Below are experts of layer 5 (counted from 0) of a mixture-of-experts language model. Rows are named router (the router's row for the expert), up (a neuron's input weights, with its number) and show model dimensions 0-223. Each number is 200 + 40 x the weight over its row's rms, rounded and kept within 0 to 999.
After each expert's rows: "comes after" lists some tokens at least twice as common just before its tokens as in all text. This comes from a sample of Wikipedia text that the model never trained on. Tokens count by the router's weight.

# expert 12
router,209,218,147,247,252,267,127,166,126,196,207,170,250,222,166,198,182,160,191,171,194,177,216,193,220,190,227,216,172,234,186,212,180,148,235,263,186,242,192,136,257,252,178,231,161,214,147,174,210,241,189,207,141,187,180,142,176,184,146,183,217,266,204,178,107,179,117,154,186,174,266,201,263,123,194,187,271,204,191,181,196,187,250,135,209,173,239,249,180,252,177,198,205,178,280,225,157,169,204,231,267,257,226,203,151,249,180,171,227,223,200,197,259,166,186,214,157,239,215,232,247,156,223,241,245,238,159,258,162,318,233,208,212,294,172,179,202,204,213,203,273,222,137,207,212,132,217,229,191,141,131,201,150,163,207,207,175,219,215,204,178,163,207,233,168,280,221,227,191,279,281,253,185,159,247,221,199,168,171,171,226,258,221,192,147,202,216,230,178,199,254,161,142,220,181,115,148,252,140,192,161,245,165,148,235,201,146,206,172,286,166,218,211,100,169,173,240,201,146,179,231,162,148,151
up0,117,268,194,191,135,204,228,194,189,191,214,172,237,200,218,134,157,195,166,171,189,147,119,232,259,194,135,173,220,253,207,297,142,210,213,147,227,169,216,253,248,205,264,207,152,186,283,234,170,227,165,206,210,228,170,196,239,176,163,218,172,158,301,190,161,202,241,225,226,200,199,108,168,169,179,171,196,160,213,182,216,130,195,193,177,241,180,245,210,170,181,235,125,228,143,240,226,207,234,171,234,202,184,265,145,184,262,87,234,213,224,196,147,233,206,266,210,227,209,177,254,198,201,251,243,151,201,212,193,153,127,153,189,207,277,169,233,168,161,232,168,122,157,224,166,244,110,183,205,272,270,259,215,247,173,182,240,196,217,212,187,199,248,177,179,164,181,146,203,272,158,128,204,193,231,189,163,178,263,230,152,168,235,213,195,231,170,207,173,121,185,199,256,175,163,183,131,203,168,213,203,252,239,244,209,175,190,236,252,181,101,278,161,166,187,203,220,205,284,225,240,236,213,242
comes after: "-", "\n", " •", ")\n", "|", " No"

# expert 17
router,176,180,165,179,138,189,261,133,197,179,152,252,220,269,200,220,158,179,187,185,176,254,197,238,255,239,202,225,208,179,219,190,251,223,206,195,248,214,187,192,184,160,231,263,78,161,191,245,248,180,198,233,145,213,242,197,189,220,255,173,208,161,141,212,177,238,210,270,136,192,173,221,134,233,152,227,214,250,199,124,170,168,195,260,149,145,188,119,298,200,192,206,222,290,196,181,271,190,249,164,148,215,206,153,169,254,187,151,243,144,169,203,184,254,230,171,169,171,198,196,191,201,150,184,169,214,297,198,285,208,224,175,190,160,231,195,210,117,221,242,210,182,208,258,134,215,226,84,159,196,218,151,155,164,221,217,128,217,177,217,120,220,238,168,212,131,169,159,236,169,189,195,203,144,274,258,120,279,229,278,210,253,171,245,228,197,157,215,220,243,207,152,209,208,237,179,213,185,164,264,167,183,251,142,254,210,199,181,250,186,216,193,217,251,241,237,203,164,176,219,229,168,185,142
up9,232,253,221,168,186,162,204,247,282,192,200,166,166,204,184,221,171,212,250,212,221,200,182,224,100,187,211,235,221,211,240,190,253,183,173,95,231,259,170,170,148,252,235,146,251,129,283,181,233,223,170,206,249,234,182,310,225,176,161,180,234,162,225,139,178,204,252,118,234,215,225,196,211,255,176,222,228,210,201,243,179,236,266,186,221,242,278,262,175,160,200,260,191,120,184,197,189,166,110,225,134,197,135,228,198,63,196,215,158,225,194,234,196,103,184,192,194,198,169,178,184,187,141,190,188,216,191,203,214,202,179,223,189,211,116,258,200,206,264,138,173,283,256,176,144,128,143,244,268,221,235,185,219,187,240,191,226,150,221,277,243,137,151,216,151,198,245,240,216,192,183,232,155,205,127,210,196,160,152,251,176,215,194,171,209,165,225,150,194,182,147,220,154,186,190,259,215,180,226,165,201,223,180,217,126,194,179,205,141,198,143,171,207,200,199,148,237,266,158,194,170,217,231,186
comes after: " |", " ", ".", "0", "–", ";"

# expert 24
router,130,153,173,161,196,218,216,224,147,194,139,132,156,176,229,186,219,225,235,198,240,161,188,196,237,117,136,247,194,164,186,190,187,200,185,192,142,154,166,158,197,230,237,268,209,219,247,171,204,207,206,161,276,158,166,272,187,150,190,203,167,188,183,177,208,245,212,190,209,235,190,201,145,130,181,168,243,192,154,204,170,154,203,230,240,212,124,236,238,206,210,158,143,197,285,189,204,182,280,154,213,184,202,131,248,185,153,206,129,199,246,201,136,234,236,173,188,192,148,227,155,235,238,265,276,189,169,203,223,167,155,262,136,159,171,143,191,156,144,265,247,173,229,162,185,274,173,188,178,131,231,217,187,136,213,173,158,155,137,235,218,228,177,148,167,215,133,195,183,189,199,255,241,213,125,139,154,161,139,234,238,142,271,181,215,148,230,142,263,187,214,223,157,165,234,224,207,210,184,276,244,210,188,170,171,254,179,182,244,112,220,326,142,213,187,225,229,244,132,246,162,218,208,225
up0,204,158,234,251,202,129,229,295,220,196,142,150,161,237,221,281,137,138,236,159,213,278,202,148,235,153,131,214,223,207,175,193,167,230,129,202,163,155,260,193,234,160,232,265,148,105,196,179,177,156,191,178,285,151,120,194,172,218,211,296,196,164,163,131,148,247,202,285,209,164,181,215,205,135,174,244,215,255,212,176,184,141,149,250,202,223,226,228,239,240,235,180,192,169,181,187,199,162,192,128,154,159,248,209,241,202,192,191,168,179,151,228,219,169,196,182,214,247,200,200,193,310,135,194,222,258,200,140,217,207,276,180,175,233,201,184,198,188,178,274,199,319,283,231,183,263,187,150,235,244,224,202,270,245,209,192,217,199,180,185,172,207,215,293,173,211,190,176,192,153,252,209,184,200,204,238,170,210,160,272,186,156,195,206,229,182,230,255,183,190,154,203,184,199,231,210,127,162,154,223,165,162,165,214,170,183,176,252,167,137,187,217,156,265,200,234,219,140,196,246,162,205,235,190
comes after: " the", " a", " and", "'s", " his", " The"

# expert 23
router,225,197,217,165,274,190,222,164,218,229,192,188,262,157,264,257,274,100,206,210,242,160,171,257,160,242,157,220,229,189,202,100,237,149,228,169,204,249,193,213,194,202,191,185,244,193,228,260,194,251,254,196,254,171,143,150,235,201,226,205,145,184,208,155,182,146,223,220,192,210,133,176,267,186,185,219,163,286,262,250,139,220,215,174,198,197,238,209,191,214,283,180,219,230,225,277,205,164,151,155,228,146,152,259,135,230,180,275,230,186,177,115,208,203,263,218,178,88,165,175,130,173,143,256,234,193,183,176,170,220,177,219,189,182,282,180,203,146,199,249,202,216,163,178,182,193,189,185,175,174,223,154,154,212,189,250,141,221,219,247,172,181,212,178,219,233,267,178,195,269,248,156,251,138,174,184,244,267,185,232,197,211,167,187,145,136,173,264,168,191,230,187,294,182,161,216,273,204,153,195,159,154,152,140,192,195,216,165,206,201,244,167,257,219,186,282,185,243,217,114,223,237,207,165
up0,135,219,149,242,155,247,166,219,183,204,216,264,192,169,204,195,250,248,287,185,227,186,206,230,258,150,213,147,220,209,201,263,174,265,276,232,165,169,240,209,116,144,237,266,179,173,191,215,232,213,208,208,129,219,265,226,203,211,201,125,189,127,209,214,272,197,146,232,215,231,192,220,222,265,140,209,152,174,216,178,206,252,189,233,241,160,203,195,185,166,252,209,176,228,132,184,235,194,209,145,161,200,209,170,179,143,324,207,98,235,188,196,236,222,210,190,212,223,127,219,212,144,206,137,135,262,150,243,234,170,188,186,290,116,169,201,258,183,199,159,268,178,272,187,206,190,176,216,169,178,187,269,217,213,243,186,167,184,203,158,199,207,139,205,185,238,129,209,115,237,238,123,133,175,246,178,195,227,184,226,156,201,279,260,246,207,226,123,180,263,129,258,233,164,207,184,152,156,201,111,177,227,188,227,175,243,245,183,174,189,180,253,208,180,195,205,159,224,195,225,220,200,228,230
comes after: " |", " ", "|", ";", " |\n", "–"

# expert 61
router,183,207,208,251,176,214,200,165,179,200,162,200,182,225,179,114,160,171,212,277,131,147,241,185,283,178,200,241,244,187,197,209,170,213,226,179,213,218,210,248,111,209,222,229,158,205,198,161,232,187,113,147,283,185,196,280,169,205,236,212,216,211,193,250,118,279,269,176,246,185,190,204,203,196,136,262,245,158,214,227,244,148,213,241,222,275,197,231,169,249,137,234,117,202,178,204,272,231,213,163,137,234,142,155,226,136,212,272,252,167,227,120,281,252,172,200,199,177,192,307,209,255,160,241,177,227,276,171,161,192,225,170,132,227,198,127,204,206,184,302,221,176,287,164,206,198,207,185,179,166,194,226,220,243,209,125,196,169,246,131,196,255,177,199,217,171,219,236,185,115,164,163,167,213,213,198,204,228,156,193,210,191,234,241,206,258,216,197,238,133,211,247,171,209,197,268,123,158,198,191,272,191,205,175,145,190,235,172,168,212,256,220,222,225,170,237,194,137,205,217,198,176,189,216
up1,144,277,212,202,179,252,238,191,254,246,193,208,159,192,178,222,145,120,203,250,203,270,226,187,216,128,161,239,183,144,241,197,126,274,225,242,185,221,232,149,194,197,282,207,174,115,275,234,242,195,195,201,204,177,274,154,204,261,140,206,196,227,169,212,181,170,175,215,137,226,230,189,194,192,140,220,216,285,210,261,200,194,204,225,163,200,234,175,195,232,207,158,202,141,240,188,240,156,198,223,146,95,180,137,236,142,151,197,157,119,171,227,219,208,214,183,169,294,190,222,172,223,202,170,161,183,129,199,183,169,137,259,221,258,255,165,127,188,259,236,177,189,188,234,194,174,155,121,140,206,217,120,255,176,191,237,225,212,164,250,173,209,118,259,179,209,212,136,174,179,274,177,272,207,189,158,218,208,166,191,182,182,161,150,211,215,240,210,214,162,211,137,183,134,188,150,260,200,172,266,236,189,207,214,206,272,236,168,267,155,185,183,198,244,242,182,200,163,156,242,185,259,182,272
comes after: " a", " the", " is", " as", " and", " of"

# expert 50
router,222,274,233,219,199,224,185,154,217,200,198,160,186,166,227,215,265,176,161,185,224,218,200,228,161,283,237,219,163,200,176,235,146,254,228,243,160,143,214,149,255,224,205,168,246,190,175,175,225,167,149,193,211,195,245,115,190,161,277,143,244,297,218,146,189,226,163,157,183,188,194,229,222,171,260,237,170,205,207,250,173,217,124,165,156,189,233,139,215,201,218,151,248,173,197,205,177,211,258,243,222,139,256,187,166,246,227,199,207,184,182,245,212,192,204,253,164,127,230,206,160,188,243,222,276,170,154,192,269,170,212,210,221,190,199,175,138,182,164,230,145,206,193,183,235,260,184,209,147,100,155,167,125,207,157,260,153,154,236,171,166,163,172,246,247,165,220,229,187,338,219,152,222,162,196,143,197,253,174,227,189,235,234,178,183,112,217,258,176,234,237,185,261,276,145,189,204,191,243,99,212,166,274,190,212,231,181,221,199,245,211,106,241,177,163,170,187,155,122,145,245,185,221,160
up0,194,141,156,135,199,183,211,185,195,109,185,205,175,235,163,228,136,189,157,205,172,209,259,175,191,182,133,219,207,236,210,203,238,242,133,151,193,204,184,222,246,197,138,138,165,179,245,206,230,151,140,270,187,217,229,278,189,199,162,186,210,197,310,197,215,179,224,210,297,221,192,243,124,239,165,245,193,202,102,196,161,257,197,233,200,231,254,179,144,167,192,216,158,183,155,177,212,218,151,209,159,208,262,226,188,186,144,205,194,280,229,180,156,139,151,210,190,184,217,205,272,100,247,191,183,127,237,188,130,243,128,234,211,151,197,217,148,241,227,229,182,229,200,248,144,212,213,206,154,238,151,209,225,219,238,169,237,170,183,218,143,179,184,181,197,249,193,185,197,232,175,228,172,216,243,257,156,161,127,251,181,213,181,215,229,217,169,188,197,182,139,211,164,206,219,105,116,185,241,191,144,255,222,233,214,145,186,175,156,252,87,182,95,141,242,117,158,240,217,220,216,193,212,171
comes after: " |", " (", "|", " |\n", ";", " A"

# expert 59
router,267,238,188,156,237,217,122,171,220,207,150,251,170,192,252,252,247,231,149,187,170,179,179,200,214,289,236,196,202,143,184,187,244,245,176,186,235,121,187,212,229,213,127,203,113,140,243,151,214,194,198,188,197,230,214,237,228,202,199,152,202,205,229,160,236,194,209,227,237,247,155,167,185,232,200,194,136,224,224,259,243,244,185,282,147,198,245,219,158,141,234,240,223,143,160,225,134,192,291,169,130,284,169,159,203,172,140,227,257,200,181,185,206,300,132,178,189,204,159,222,209,199,186,220,225,246,253,216,135,231,232,129,141,198,190,171,192,183,174,261,266,246,248,185,191,153,223,111,250,171,182,194,132,168,203,242,168,222,211,125,257,201,207,119,176,256,263,282,150,180,178,158,176,197,205,238,182,241,186,194,156,206,143,204,156,238,144,251,203,239,212,219,160,256,194,139,183,155,237,113,180,151,180,230,195,175,160,206,191,213,266,217,261,119,171,195,178,222,211,160,203,163,214,234
up1,193,226,209,218,166,201,224,275,214,240,216,171,256,283,183,205,197,216,230,183,196,225,183,261,205,209,190,226,160,239,224,241,241,189,182,79,258,201,127,197,185,164,131,176,213,121,239,122,230,162,212,211,169,191,182,219,127,269,183,138,176,215,178,203,157,229,203,263,240,199,249,237,145,252,211,241,237,223,186,165,180,197,254,160,199,229,247,213,183,179,198,180,203,160,162,267,199,131,228,272,202,192,153,230,143,275,182,200,238,229,213,146,224,143,179,175,245,148,139,191,258,262,179,157,189,161,272,244,187,269,183,196,211,202,222,261,262,209,155,120,155,168,235,179,218,285,253,196,272,214,217,168,177,160,157,196,213,247,144,260,185,260,113,250,198,199,248,215,169,170,210,201,234,172,325,288,222,198,160,140,138,145,143,224,222,165,204,171,235,231,177,253,223,199,208,195,178,246,214,166,251,256,143,178,185,225,203,137,188,242,185,167,200,161,177,185,162,247,169,225,160,174,160,205
comes after: " of", "20", " the", " for", " in", " |\n"

# expert 52
router,221,219,175,139,162,167,149,177,237,207,132,219,200,194,200,111,167,205,199,219,200,164,197,212,245,207,200,153,231,205,188,206,224,283,218,189,217,193,230,216,117,211,192,218,0,188,192,175,238,205,144,145,255,189,280,256,168,215,226,264,238,198,228,287,134,223,275,186,231,185,191,133,164,274,177,199,180,123,200,180,214,181,144,146,248,254,228,175,152,168,196,254,148,190,162,221,194,198,121,178,175,161,152,191,206,173,220,252,261,156,240,166,225,237,194,217,206,195,174,218,193,192,181,178,235,214,232,214,247,155,141,198,138,220,203,135,194,215,227,249,211,222,253,175,232,265,274,138,218,197,124,218,214,205,218,222,264,251,234,224,192,238,162,188,235,212,216,223,206,132,182,126,188,191,180,172,195,182,190,143,125,206,142,157,205,216,226,192,259,149,225,214,167,201,255,247,202,179,241,189,204,224,238,231,192,161,187,124,260,225,159,230,221,186,251,161,177,151,131,169,224,149,240,234
up1,148,186,154,198,154,236,202,256,259,161,183,175,209,172,233,198,164,239,235,184,145,191,182,155,192,178,132,271,231,160,150,162,251,179,162,194,276,244,271,200,180,217,161,197,216,177,194,149,188,195,164,244,139,241,186,213,186,178,177,205,181,170,193,198,191,170,263,238,206,273,254,163,223,159,199,268,261,250,212,166,206,131,258,196,217,184,177,192,220,207,237,295,196,186,168,240,281,151,193,207,231,146,228,236,161,165,183,217,231,163,245,180,178,242,150,188,267,236,273,180,218,168,181,256,168,201,154,270,165,259,220,202,218,221,245,126,230,156,200,114,239,268,221,141,239,199,231,280,249,191,224,218,166,180,230,195,182,170,155,197,134,188,223,106,258,178,202,241,153,217,205,221,227,200,243,175,208,231,126,147,203,231,212,200,158,236,197,137,109,166,215,290,128,207,127,186,169,205,256,197,286,247,217,123,185,235,187,210,217,231,168,223,162,237,241,100,170,150,212,134,177,186,166,184
comes after: " of", " in", " to", " with", " on", "."

# expert 41
router,252,185,249,183,174,183,187,200,177,133,230,169,256,196,223,246,260,156,222,227,243,201,181,203,164,229,103,191,222,240,212,169,167,248,204,169,176,183,234,282,236,150,175,240,227,270,234,190,133,175,255,174,221,204,167,162,254,185,186,234,223,283,192,117,201,188,220,262,245,220,259,173,227,210,194,221,214,233,186,227,203,137,179,110,176,156,123,165,210,199,199,191,160,240,194,213,180,215,218,184,219,121,185,259,203,135,232,272,156,223,159,245,171,241,161,169,164,242,240,168,123,187,202,241,238,196,200,188,184,170,212,214,216,239,210,186,200,271,159,216,124,174,145,159,160,195,193,197,189,139,218,237,172,224,237,240,217,121,167,128,200,239,191,169,151,174,196,273,242,223,246,243,237,207,154,205,182,226,297,223,244,172,203,116,150,98,195,259,188,246,196,198,275,267,158,200,241,174,231,175,205,189,258,171,261,263,123,294,254,142,183,207,183,209,189,139,178,184,210,227,280,155,192,196
up0,167,311,167,234,171,149,213,147,235,144,215,250,228,175,267,150,215,224,178,176,241,221,224,202,160,211,168,216,255,239,225,236,199,271,274,212,172,136,236,194,191,206,210,213,153,204,196,99,165,263,204,220,250,227,228,186,173,160,243,216,299,195,230,252,244,219,273,237,263,111,280,202,193,199,139,221,200,141,164,137,265,185,206,165,188,169,152,217,230,195,234,157,154,255,137,187,164,184,224,232,207,230,133,165,222,122,223,173,208,175,204,179,219,204,219,285,120,230,220,90,211,196,212,134,170,232,206,189,243,148,213,156,201,240,190,176,137,239,249,220,170,173,154,200,120,212,213,281,199,220,159,210,258,229,193,179,181,181,130,169,210,221,256,305,280,203,190,253,262,219,166,163,146,165,236,205,178,219,195,245,230,223,193,225,143,194,216,149,159,174,123,200,185,219,155,205,210,205,207,185,243,153,160,148,213,233,226,232,208,233,175,170,193,173,225,172,236,189,204,173,264,194,245,150
comes after: " the", " of", " in", " U", "ian", " S"

# expert 48
router,188,204,235,226,174,200,204,190,227,211,121,173,143,213,238,196,176,243,205,129,119,133,254,181,172,192,261,243,182,168,192,165,202,111,274,175,174,148,183,187,228,168,132,232,110,174,214,218,232,224,188,231,181,166,185,91,219,183,185,119,181,243,190,140,222,207,126,247,170,283,219,201,237,206,265,216,134,253,158,263,209,245,186,245,228,157,189,209,154,162,110,118,266,168,156,212,145,174,251,228,166,230,215,171,179,224,211,227,241,183,170,229,218,199,230,210,204,217,204,266,189,200,193,252,158,180,207,222,235,188,198,176,131,201,176,162,200,121,228,179,218,234,228,234,228,188,204,177,143,202,202,251,171,255,208,182,176,218,177,130,208,149,221,180,186,189,287,285,264,204,210,205,249,194,130,230,209,215,170,196,237,290,121,207,214,218,162,196,228,230,259,149,258,212,180,120,245,257,163,207,175,148,205,152,229,256,159,210,170,192,272,248,203,227,175,209,188,152,243,155,121,226,221,130
up0,235,205,248,225,161,216,186,182,146,265,225,187,167,157,230,208,232,202,229,195,205,158,182,191,277,184,227,178,162,249,175,251,187,180,161,169,171,199,161,174,158,67,250,258,202,259,213,196,127,179,258,149,178,230,228,115,147,160,173,185,236,215,212,193,226,91,167,208,177,211,151,225,196,229,224,120,247,133,173,184,183,213,213,183,168,238,185,217,185,178,201,190,156,198,257,235,217,195,164,216,242,142,117,193,171,158,164,195,164,170,177,206,159,278,222,207,242,180,208,152,181,161,142,240,259,156,162,181,161,214,181,230,167,182,201,231,209,266,183,209,179,159,154,200,194,200,143,206,147,148,256,232,218,160,191,200,270,216,184,198,253,229,244,203,301,146,185,187,197,262,193,211,231,244,89,195,230,178,145,165,226,187,245,154,124,259,236,181,215,237,175,238,187,135,169,263,269,169,175,177,297,239,204,218,199,141,242,192,224,163,148,178,239,235,238,263,210,213,221,309,260,143,158,233
comes after: " |", " ", "–", ";", "0", "°"

# expert 21
router,162,182,189,171,199,176,255,195,155,201,230,216,229,208,152,236,244,218,226,146,156,137,201,210,147,185,143,246,221,117,184,218,160,162,152,173,136,189,219,141,176,205,212,132,126,224,231,253,138,142,227,212,131,190,251,171,223,243,121,183,184,235,159,161,284,189,242,201,200,188,185,263,225,199,232,238,191,120,145,136,208,181,148,163,158,174,141,193,182,179,149,218,175,158,164,169,237,213,236,221,155,238,221,183,174,216,210,176,261,264,188,101,212,141,222,236,134,251,245,247,272,226,149,188,161,184,141,238,126,142,242,246,152,195,198,208,190,171,191,246,271,187,202,215,186,159,185,301,214,143,183,150,185,191,218,246,217,218,216,240,198,133,266,221,161,212,141,232,169,323,172,211,179,193,209,218,233,207,190,204,144,262,215,185,236,254,193,164,215,188,200,189,204,160,170,190,203,119,220,135,187,149,162,217,177,260,214,246,193,254,283,181,214,164,143,199,252,200,275,166,222,139,220,209
up0,169,228,237,219,168,163,195,224,206,261,231,169,191,190,176,217,231,158,274,225,208,247,277,156,138,200,181,195,180,176,226,135,114,260,204,163,245,224,242,248,207,195,259,204,298,214,269,206,128,175,154,190,206,253,211,208,239,195,142,202,132,166,136,205,201,281,124,131,142,178,185,195,241,260,215,123,202,239,197,232,186,231,256,185,255,193,234,211,173,187,213,178,201,164,272,295,228,163,207,198,133,219,153,172,209,173,228,184,212,158,206,181,164,103,191,167,236,196,213,175,192,213,228,218,269,204,219,158,157,162,239,304,200,225,219,262,199,212,210,191,174,195,310,238,228,126,180,186,228,167,132,165,239,223,171,182,213,273,95,220,237,198,171,238,244,201,218,196,260,124,212,245,183,264,199,184,198,172,227,226,256,209,140,144,294,145,180,216,153,183,183,172,200,214,202,111,206,182,204,190,219,231,203,177,213,178,207,186,193,132,263,179,222,217,167,253,267,228,204,237,216,146,208,221
comes after: " (", "19", "20", "–", "18", "born"

# expert 4
router,199,230,188,218,195,225,265,179,207,154,199,239,143,219,152,179,222,183,175,185,207,186,234,200,206,163,194,199,195,162,221,211,166,115,220,153,149,136,167,258,209,269,242,156,279,195,130,186,237,193,123,202,231,174,208,238,150,211,221,137,192,230,183,128,235,200,233,228,172,217,187,202,176,264,196,146,193,263,272,282,221,193,227,233,199,209,165,312,201,227,203,198,273,249,245,248,168,242,215,174,219,206,213,270,267,213,152,225,208,165,159,167,177,186,186,184,145,197,247,284,138,181,217,254,269,159,206,157,218,175,217,231,168,191,153,209,136,197,171,286,129,152,169,139,266,256,173,185,161,244,240,236,215,220,213,157,159,173,208,204,169,126,146,119,189,180,176,136,199,209,253,247,238,176,124,160,262,240,183,143,211,188,222,210,155,170,225,276,228,224,255,270,190,153,211,218,243,219,255,97,214,178,238,149,230,189,226,270,157,152,210,209,184,200,164,213,208,182,187,153,225,171,188,108
up0,210,178,181,228,244,198,243,184,168,164,225,152,107,173,208,241,214,197,162,239,159,199,139,170,250,283,169,254,216,220,146,219,214,271,187,208,184,145,222,158,188,222,168,234,217,187,277,215,244,275,217,171,201,128,134,194,214,227,254,175,207,215,182,190,232,161,248,196,172,227,186,174,169,174,156,246,182,246,141,178,163,194,147,249,230,227,197,239,216,225,199,167,251,235,133,160,166,128,176,240,175,179,133,287,330,142,151,151,179,131,199,212,206,239,191,178,225,210,104,155,156,196,203,185,194,220,260,160,128,200,190,222,165,241,151,195,226,206,174,183,183,227,242,173,212,134,244,312,185,192,157,263,185,163,194,140,217,163,174,209,264,198,220,193,165,262,101,134,190,196,157,210,217,234,142,163,143,175,224,229,252,171,175,101,180,233,253,198,168,192,170,179,149,191,180,220,277,131,236,250,180,243,256,161,202,208,238,146,229,204,194,195,179,152,131,207,192,194,229,188,177,216,135,212
comes after: " the", " of", " B", " F", ":", " at"

# expert 34
router,124,163,220,199,231,183,246,163,177,212,166,142,152,230,197,180,244,233,150,197,221,247,245,176,301,120,216,168,164,233,222,198,239,196,142,195,161,201,148,164,253,242,194,222,160,223,212,174,184,197,186,233,233,200,160,134,128,220,164,222,185,199,176,213,214,157,145,228,142,168,187,214,193,214,228,195,251,211,150,266,244,217,156,231,239,226,177,148,285,237,232,160,192,206,226,190,186,211,244,130,222,112,274,193,128,249,181,154,131,219,155,234,140,163,215,274,174,203,168,168,201,253,202,171,214,222,222,198,168,157,188,239,146,177,167,161,233,149,192,205,186,244,152,232,208,262,168,192,177,225,156,251,202,169,184,194,162,107,126,169,193,204,293,227,156,131,157,282,206,186,211,159,261,214,143,165,196,198,179,253,180,162,219,198,247,206,234,192,265,181,237,175,264,111,220,180,220,326,176,234,301,190,165,271,181,197,231,176,223,143,183,213,131,219,187,225,250,210,178,192,199,233,214,280
up0,218,198,174,166,240,183,181,171,228,214,246,248,223,206,72,190,165,191,201,227,205,183,229,188,186,220,228,160,153,208,246,133,254,232,154,160,155,150,229,305,249,208,184,211,192,194,194,201,225,172,177,180,148,195,259,223,239,227,150,178,182,138,264,205,158,162,149,180,231,204,216,171,233,206,270,197,182,220,237,172,187,316,189,161,173,230,292,236,183,169,117,233,260,206,245,256,169,194,217,194,215,172,206,199,209,264,208,211,231,239,185,205,206,317,271,208,257,226,192,112,170,180,115,202,247,215,157,183,211,157,260,182,174,229,156,190,231,232,248,196,144,202,191,250,242,220,166,190,202,221,209,168,183,195,240,136,173,164,206,239,207,170,159,284,288,190,186,316,188,186,198,196,153,233,200,227,239,183,251,174,199,264,196,227,166,216,168,194,121,248,208,215,232,222,184,175,167,213,185,190,181,198,148,220,287,75,182,201,183,170,252,215,222,321,214,241,163,200,190,215,272,172,184,181
comes after: " to", " \"", " and", ",", " (", "."

# expert 51
router,275,195,225,282,262,244,252,154,185,236,151,149,204,192,274,204,254,227,180,157,232,233,248,144,244,226,158,213,144,257,254,232,207,180,163,166,212,197,164,139,214,151,200,247,142,251,160,211,251,207,192,258,191,164,300,161,201,183,186,244,243,237,191,279,213,270,165,243,184,195,235,98,196,160,232,254,209,223,175,193,231,187,217,189,221,210,272,156,213,189,189,226,230,248,273,218,237,201,260,230,244,258,232,138,200,240,257,220,192,285,236,255,192,269,185,190,200,167,226,177,246,247,154,168,185,137,270,254,260,212,191,245,207,213,268,191,222,198,249,181,211,277,159,253,186,162,214,184,167,211,117,206,185,265,207,184,217,196,225,166,194,247,121,286,271,207,252,282,218,260,214,248,204,246,197,207,282,180,156,208,206,264,203,163,200,207,182,156,221,202,192,147,223,180,223,183,196,179,230,173,212,261,200,147,169,174,285,155,201,214,210,185,269,193,213,159,222,154,224,179,194,144,171,207
up0,207,185,211,224,224,214,146,220,207,139,234,185,173,180,267,184,210,224,213,246,223,155,197,210,175,240,181,162,192,226,202,168,237,220,218,210,235,289,246,146,241,160,127,224,224,224,247,285,158,197,279,233,222,266,256,223,221,153,277,250,195,247,294,174,173,203,227,205,214,121,175,217,181,214,156,211,260,222,243,213,181,222,145,242,182,224,212,189,284,173,197,159,259,232,250,188,144,157,134,93,248,248,202,177,176,266,180,182,178,186,188,198,198,165,236,224,197,218,172,153,226,186,275,153,217,164,261,192,195,258,146,243,229,198,237,218,238,300,175,252,200,246,148,172,187,189,116,216,243,247,207,216,218,239,188,176,199,256,256,232,195,179,141,251,279,241,172,201,248,170,105,167,204,263,238,197,215,174,181,214,206,210,205,230,224,284,202,170,188,215,210,182,203,187,215,208,200,214,176,154,167,201,126,153,168,95,152,255,192,155,170,277,188,240,214,154,185,259,195,195,198,180,125,295
comes after: ".", ".\n\n", "%", " |\n", "==\n", " |\n\n"

# expert 45
router,206,160,161,246,257,185,202,165,149,160,204,172,192,272,149,178,161,166,161,173,244,224,176,154,250,189,217,223,165,237,241,231,217,207,145,233,274,193,203,203,250,217,210,209,147,214,182,220,170,236,205,226,171,245,236,210,185,181,205,172,164,174,229,252,243,191,242,156,181,233,208,194,172,94,236,132,125,282,114,223,137,249,149,141,176,169,282,229,171,154,206,202,237,155,240,156,190,182,270,212,233,222,199,220,245,195,211,261,194,235,229,234,120,267,224,235,238,177,214,208,249,233,208,239,212,197,240,242,251,232,241,153,198,268,195,182,239,158,172,203,240,243,189,190,171,179,236,236,151,244,206,288,196,232,190,161,194,243,284,233,118,180,174,196,161,167,175,285,199,306,188,188,206,165,263,223,136,165,180,166,148,239,189,263,148,243,140,187,235,151,168,181,255,288,170,179,169,170,185,140,222,229,177,161,154,249,213,192,163,187,275,203,222,114,226,141,204,237,202,198,222,130,170,149
up1,209,204,180,150,229,131,226,189,169,185,76,228,216,249,218,183,208,278,184,286,273,196,145,142,218,189,177,202,230,186,168,207,237,192,227,272,132,151,134,261,211,214,142,206,240,200,131,192,167,193,140,222,117,182,210,221,150,184,209,293,213,219,251,218,205,178,240,207,202,194,188,246,206,201,206,209,265,189,232,187,249,159,153,144,170,250,178,223,190,164,152,248,179,115,175,188,192,268,214,226,216,240,295,166,172,173,207,230,188,198,175,233,138,210,144,205,241,171,164,248,213,84,235,191,119,197,220,192,203,207,194,261,218,198,203,130,208,185,226,174,216,159,159,157,245,232,194,255,193,265,228,185,241,196,246,185,193,154,263,202,202,258,197,218,121,164,233,177,254,191,197,177,272,208,233,191,123,161,274,219,105,217,158,179,223,150,217,215,180,301,226,282,209,248,221,193,209,211,223,177,228,195,204,173,219,182,199,195,252,253,169,145,197,216,147,271,205,173,225,190,226,241,103,190
comes after: ".\n\n", "==", "\n\n", " |\n\n", "===", ")\n\n"